config.yaml
d_model: 320
activation: "reglu"
balance_loss: 0.0055
init_std_router: 0.0301
lr: 0.00284
seq_len: 512
dataset: "wikipedia_en"
Below are experts of layer 3 (counted from 0) of a mixture-of-experts language model. Rows are named router (the router's row for the expert), gate (a neuron's input weights, with its number), up (a neuron's input weights, with its number), down (a neuron's output weights, with its number) and show model dimensions 160-319. Each number is 50 + 15 x the weight over its row's rms, rounded and kept within 0 to 99.
Before each expert's rows: "mostly gets" lists some tokens that are sent to it at least half of the time; "comes before" lists some tokens at least twice as common just after its tokens as in all text. This comes from a sample of Wikipedia text that the model never trained on. Tokens count by the router's weight.

# expert 1
mostly gets: "-", "\n", "==", "|", "===", " =="
comes before: "\n", "-", "|", "==", "The", " The"
router:54 43 34 54 37 31 48 62 61 48 80 58 40 54 55 60 44 49 49 59 30 34 35 80 34 46 55 37 27 19 58 79 56 24 40 30 65 55 38 45 58 42 50 59 44 38 54 53 39 35 27 45 68 58 22 50 75 56 48 42 52 57 40 58 57 37 25 69 27 44 56 36 73 24 44 59 38 59 26 67 56 42 64 34 27 57 75 37 30 43 48 34 60 04 53 47 53 59 44 74 26 49 44 55 49 55 19 47 54 51 70 57 56 47 29 44 60 61 31 65 67 27 50 98 53 59 40 45 50 43 56 38 87 55 08 61 74 45 65 72 59 41 51 52 50 57 72 45 34 44 18 32 28 80 47 62 22 33 34 48
gate7:60 79 72 18 69 54 68 78 73 62 66 75 56 48 33 51 52 33 30 35 34 57 64 70 57 42 41 51 67 48 42 72 40 44 61 46 30 57 63 39 43 36 51 65 38 37 45 44 76 36 40 21 71 46 24 37 64 54 67 40 11 64 41 39 64 42 19 80 45 35 46 32 57 48 55 62 64 55 28 54 51 85 68 55 53 48 33 52 53 42 71 50 57 45 50 47 49 50 32 68 68 30 48 38 71 63 35 58 44 42 34 49 78 47 64 28 40 55 52 48 81 46 53 55 44 52 48 78 56 42 48 48 65 54 51 44 59 58 64 49 59 76 52 68 25 57 67 69 70 41 44 61 57 67 61 20 34 32 42 78
up7:35 18 31 75 33 37 33 34 31 45 41 47 64 72 73 51 63 66 80 63 64 46 44 24 41 51 68 44 34 55 67 30 50 66 28 45 75 66 38 79 49 74 48 15 59 47 54 51 44 66 44 66 34 58 63 69 56 46 38 58 88 42 45 70 38 55 86 19 53 80 60 50 66 56 23 46 45 46 55 57 43 36 30 49 45 63 53 44 31 27 49 46 42 75 55 57 25 46 53 44 37 65 41 61 40 49 71 28 44 47 67 53 28 53 47 64 62 35 33 46 46 51 50 51 48 53 44 19 39 52 46 47 36 33 53 63 55 42 44 42 36 38 67 36 50 51 30 44 38 52 50 55 43 31 48 64 92 46 63 24
down7:32 90 32 83 57 53 80 65 23 75 37 59 46 52 56 52 59 58 53 55 60 49 14 55 45 38 39 32 42 63 69 58 43 59 42 39 54 41 39 61 24 63 35 31 46 48 60 35 47 63 62 53 53 45 45 66 51 51 38 63 45 69 60 36 42 41 49 47 42 53 20 69 42 56 37 29 53 43 59 62 51 61 39 63 61 68 35 21 61 29 51 31 36 65 45 48 29 59 41 35 32 57 65 70 41 48 79 54 52 17 40 21 46 50 34 46 45 66 54 57 42 50 40 67 28 52 31 09 56 50 41 38 62 66 45 47 68 55 64 53 39 64 48 41 28 56 44 50 24 37 30 34 78 58 50 54 00 39 41 40

# expert 0
mostly gets: " in", " on", " with", " by", " for", " at"
comes before: " the", " a", " his", ":", " an", " their"
router:42 67 68 43 43 54 55 71 62 73 71 38 46 39 51 24 71 17 43 60 51 67 53 48 51 34 72 44 65 40 64 37 61 35 26 90 34 41 42 65 54 28 40 60 69 40 53 80 25 54 61 38 32 79 63 77 54 51 43 38 35 40 58 58 63 30 33 34 67 48 51 69 45 56 26 40 94 41 36 66 53 63 31 18 55 46 44 96 61 57 34 32 34 52 37 80 39 47 59 55 48 53 63 21 50 65 36 60 48 19 63 47 80 61 40 76 56 51 34 26 33 52 31 36 59 35 72 66 59 39 58 62 47 52 40 31 32 55 55 43 51 36 37 50 61 38 55 47 60 43 49 63 32 48 64 19 62 56 42 63
gate0:49 65 60 59 51 57 67 52 47 51 71 52 48 48 64 56 63 59 59 56 29 63 66 42 28 24 42 32 74 57 42 60 58 53 39 68 85 63 28 69 66 52 48 71 80 36 63 52 62 44 73 56 32 35 46 61 41 68 55 71 45 44 69 56 36 44 45 33 76 34 47 61 78 32 64 49 49 52 38 48 62 43 65 47 52 20 51 65 69 95 35 31 44 42 75 42 68 49 49 57 54 71 47 29 49 31 43 59 52 35 69 46 48 20 85 45 47 50 35 63 70 22 61 31 42 58 46 56 19 50 33 80 45 43 52 40 59 77 60 57 44 32 49 22 13 51 68 73 58 53 39 54 87 43 55 44 59 65 74 42
up0:47 46 58 50 43 53 60 47 42 49 51 31 40 46 70 60 53 41 57 19 77 51 57 52 93 21 61 58 58 43 62 39 30 49 21 35 44 68 36 63 37 65 45 44 39 35 21 53 32 60 32 55 36 66 60 40 69 49 26 65 32 77 47 31 92 32 45 52 12 55 55 33 29 49 64 41 59 59 51 48 40 43 46 53 21 51 30 60 63 51 33 49 51 16 33 48 59 50 59 47 52 72 56 49 46 77 30 70 30 37 12 32 44 31 43 35 54 43 57 53 42 59 44 40 65 56 36 70 41 36 66 29 61 42 28 49 47 40 45 46 44 57 33 62 31 69 50 40 49 32 57 71 57 52 00 56 39 53 64 38
down0:47 38 77 52 52 40 48 71 82 54 70 63 61 39 59 50 42 59 29 43 49 52 48 61 52 54 60 77 38 52 53 34 40 70 52 58 48 41 61 18 58 59 33 52 44 57 38 37 56 29 34 28 48 42 67 60 39 29 32 54 43 38 60 59 41 25 80 43 38 74 26 55 73 60 25 17 77 42 49 51 56 60 18 64 50 47 63 66 44 27 67 50 77 51 22 45 61 51 55 38 37 41 84 44 44 22 28 51 72 56 49 73 66 61 33 70 49 23 56 42 36 41 47 63 32 69 32 50 28 26 40 61 53 44 41 60 76 43 34 43 30 80 63 67 72 52 74 26 55 62 42 55 23 38 48 64 90 37 55 26

# expert 3
mostly gets: " are", " were", " been", " years", " known", " it"
comes before: " of", " in", " to", ",", ".", " and"
router:34 39 60 43 46 79 62 48 54 66 53 48 63 71 44 49 35 49 44 53 59 43 52 65 41 33 60 49 24 50 37 25 55 67 34 33 58 68 51 57 25 71 74 33 59 56 57 47 46 50 63 37 51 60 37 72 32 67 60 47 34 47 46 64 75 56 49 73 47 43 63 47 43 43 32 50 24 59 39 42 70 54 81 60 68 57 56 45 48 34 65 61 37 58 63 38 33 22 33 57 44 65 27 51 49 55 74 30 49 40 28 47 42 59 25 45 42 66 35 44 25 68 43 28 17 62 29 61 55 46 56 37 13 41 59 33 64 47 52 70 41 64 60 71 33 26 75 73 29 67 64 57 34 49 41 54 46 32 48 37
gate7:30 29 61 51 65 58 50 39 61 62 44 55 43 64 42 38 16 63 46 55 59 50 50 68 51 54 36 52 38 35 27 46 44 42 61 21 55 67 32 77 33 62 49 53 76 31 88 64 36 63 61 52 98 27 62 42 47 71 33 47 47 41 81 63 54 54 42 43 67 57 68 55 50 35 28 33 40 54 66 54 70 51 67 44 69 50 47 36 58 66 36 62 30 70 57 69 45 50 50 50 33 60 42 53 39 66 71 59 58 35 41 70 83 59 52 55 58 44 18 43 43 45 38 42 58 62 67 59 66 43 39 39 56 67 47 47 57 58 64 65 32 57 69 54 51 50 66 74 42 47 27 54 41 55 42 79 25 51 37 57
up7:36 49 52 34 47 77 60 03 51 69 55 48 30 47 60 31 31 43 52 37 35 55 65 65 34 42 22 58 65 20 48 22 60 65 79 51 24 49 69 45 44 44 39 58 62 34 68 58 32 49 70 61 66 38 61 47 42 26 48 33 32 32 66 66 54 56 49 32 53 50 37 48 75 73 58 32 39 40 47 27 53 60 57 71 76 30 51 41 63 59 29 67 55 45 53 56 58 43 70 35 42 53 42 51 56 56 65 28 31 41 73 58 60 45 40 61 38 41 47 60 71 31 28 42 53 66 69 60 30 50 54 87 43 55 50 54 44 51 68 26 51 54 52 34 24 24 59 58 43 28 39 37 58 41 31 74 54 44 61 46
down7:39 66 27 33 65 70 41 45 60 64 59 28 54 58 57 53 50 49 65 36 77 49 46 43 68 45 26 62 44 60 43 80 46 46 70 51 56 71 26 72 65 68 54 50 55 57 65 61 32 57 67 44 48 74 57 51 64 44 24 34 48 43 69 65 47 41 60 42 41 43 42 54 45 45 65 52 63 43 99 55 70 27 48 48 48 58 43 55 46 55 47 66 51 50 52 70 45 52 71 64 46 65 55 51 61 45 33 43 53 27 40 46 48 41 45 61 29 54 41 24 51 50 69 57 62 62 48 80 30 72 35 65 67 45 92 57 71 65 44 32 46 43 41 43 55 32 30 49 57 32 57 48 82 66 58 77 62 47 18 46

# expert 4
mostly gets: ",", "),", "\",", "%", " century", ".,"
comes before: "0", "5", "6", "7", "8", "4"
router:25 59 58 51 61 50 47 55 64 57 42 41 26 48 85 24 53 20 51 82 58 58 30 42 35 41 45 34 47 38 32 50 66 78 38 48 36 53 22 72 57 49 36 72 50 52 47 57 39 48 45 63 57 59 51 50 86 66 95 81 50 44 28 65 41 38 27 72 47 46 64 46 48 49 43 65 74 72 57 43 47 51 51 38 16 72 44 66 63 44 27 56 57 68 67 68 43 44 58 53 27 63 26 52 57 53 45 21 54 46 44 07 45 55 42 33 69 64 67 28 55 41 29 40 44 73 41 35 70 36 67 50 46 37 43 32 38 58 76 52 41 54 59 34 47 20 49 53 57 55 28 42 47 60 51 61 50 20 59 31
gate7:70 53 36 42 41 51 40 54 40 67 81 58 86 47 64 35 47 33 47 58 43 62 55 57 65 46 53 44 60 55 52 63 42 70 34 61 41 65 69 47 48 20 58 31 52 69 42 55 52 49 54 27 84 45 53 32 33 14 36 66 51 22 42 59 57 56 54 75 54 67 48 51 56 51 53 46 41 73 55 53 52 53 33 37 32 60 75 46 50 28 30 63 75 73 42 70 55 47 36 56 48 43 30 52 26 33 59 28 47 53 56 19 46 45 52 46 61 67 36 40 61 29 53 40 68 75 36 51 13 55 35 78 20 38 39 18 56 62 55 51 59 35 76 52 48 27 27 53 35 46 27 62 38 65 64 61 61 37 62 31
up7:18 43 60 60 39 43 48 44 73 50 19 47 57 60 65 52 44 71 28 16 34 45 64 67 56 28 36 38 37 56 72 37 77 72 56 47 36 36 60 57 63 38 72 45 83 32 85 35 62 53 47 54 54 45 57 56 48 43 61 33 41 51 36 71 50 42 67 52 44 62 43 44 40 59 52 40 29 38 70 75 62 29 43 73 58 54 54 22 41 52 67 54 34 50 39 58 41 73 60 53 51 57 82 52 31 63 79 55 32 61 44 39 51 47 75 58 57 28 50 64 37 71 37 69 70 27 51 76 45 68 54 57 63 64 63 35 58 43 76 34 63 58 60 29 71 87 25 37 58 46 54 40 30 31 14 38 38 42 65 72
down7:57 70 48 51 72 42 39 49 56 60 76 47 12 36 49 76 59 72 50 55 43 57 84 33 56 42 47 52 61 58 50 37 32 71 43 40 42 52 74 67 60 43 53 49 55 46 21 70 54 31 47 43 57 63 53 60 85 32 30 41 80 36 44 52 60 41 49 58 38 39 59 52 73 43 46 59 63 46 54 39 54 66 50 37 49 51 46 54 45 53 28 53 43 52 61 37 65 52 27 42 46 74 28 44 51 67 60 52 49 52 33 51 52 53 65 43 43 15 68 79 50 45 26 32 65 50 45 54 33 46 21 57 46 42 40 55 41 72 19 58 62 59 33 96 86 66 55 40 46 58 43 51 74 92 77 45 54 77 40 43

# expert 2
mostly gets: " (", " ", "(", " c", " [", " $"
comes before: "1", "2", "0", "9", "3", "4"
router:58 76 42 45 43 55 83 64 13 25 32 64 55 54 39 69 50 56 50 61 49 49 29 73 56 50 57 65 78 70 72 32 57 67 58 43 16 57 56 42 30 47 79 53 24 40 21 54 64 70 10 36 70 59 43 43 35 92 48 62 28 74 60 64 68 33 48 31 71 51 50 28 58 51 45 55 47 69 68 51 66 56 81 68 57 61 44 38 74 40 19 79 47 22 47 37 34 42 62 51 37 60 60 47 30 26 47 64 30 54 54 38 58 31 64 56 40 45 47 35 44 56 44 47 63 45 54 79 39 28 51 71 54 31 54 31 42 35 37 49 64 33 48 67 70 30 44 52 67 40 53 36 46 55 56 31 39 62 57 64
gate7:35 48 79 63 53 57 37 53 19 51 57 58 57 69 92 21 49 60 55 37 67 53 66 44 64 73 46 54 49 66 56 78 77 45 45 62 72 36 50 20 54 55 39 49 32 57 63 46 48 64 46 61 74 38 57 65 49 75 35 72 22 14 50 69 39 63 56 55 53 54 56 42 53 53 41 32 61 53 16 61 62 57 70 63 53 36 45 69 31 46 30 42 33 50 54 22 50 32 34 41 44 37 46 42 45 43 42 42 46 57 57 54 49 36 38 75 52 60 60 58 34 37 80 35 71 54 42 54 78 46 34 38 28 61 55 39 73 30 30 41 66 37 74 46 60 44 47 46 69 49 47 52 38 63 32 30 60 49 17 62
up7:85 43 41 46 46 37 65 48 44 58 37 18 25 48 48 51 53 38 60 48 37 48 45 17 26 25 59 51 46 33 36 47 44 61 38 43 30 68 23 68 36 38 59 30 81 66 37 57 41 63 54 51 09 60 79 32 37 35 66 45 68 71 71 57 35 45 53 43 50 44 58 56 40 60 43 49 55 35 71 36 57 53 40 32 50 41 41 41 60 59 62 39 38 44 42 62 35 49 47 64 32 74 48 66 21 63 66 53 57 61 40 28 54 67 31 34 22 65 43 38 37 46 42 19 02 19 34 30 38 32 73 50 39 53 58 69 15 78 84 53 63 31 38 75 52 51 57 48 33 58 50 26 44 40 39 57 68 30 62 38
down7:34 43 48 50 65 61 46 53 30 51 39 64 56 64 55 54 36 34 51 76 49 79 57 42 55 37 73 32 50 58 40 27 56 64 51 65 53 44 36 48 52 34 15 28 46 56 50 39 59 49 71 42 43 68 48 47 43 60 83 47 37 38 46 50 53 54 50 58 39 45 64 64 43 21 42 50 44 32 60 42 37 44 55 30 38 68 03 51 34 21 60 21 54 49 63 30 47 51 67 58 33 19 70 55 34 42 17 65 54 62 73 43 39 40 48 62 41 42 49 47 43 50 44 69 67 36 69 79 62 30 61 33 30 45 46 34 69 34 50 34 41 69 40 33 24 50 74 37 23 59 34 46 55 81 25 41 34 39 30 21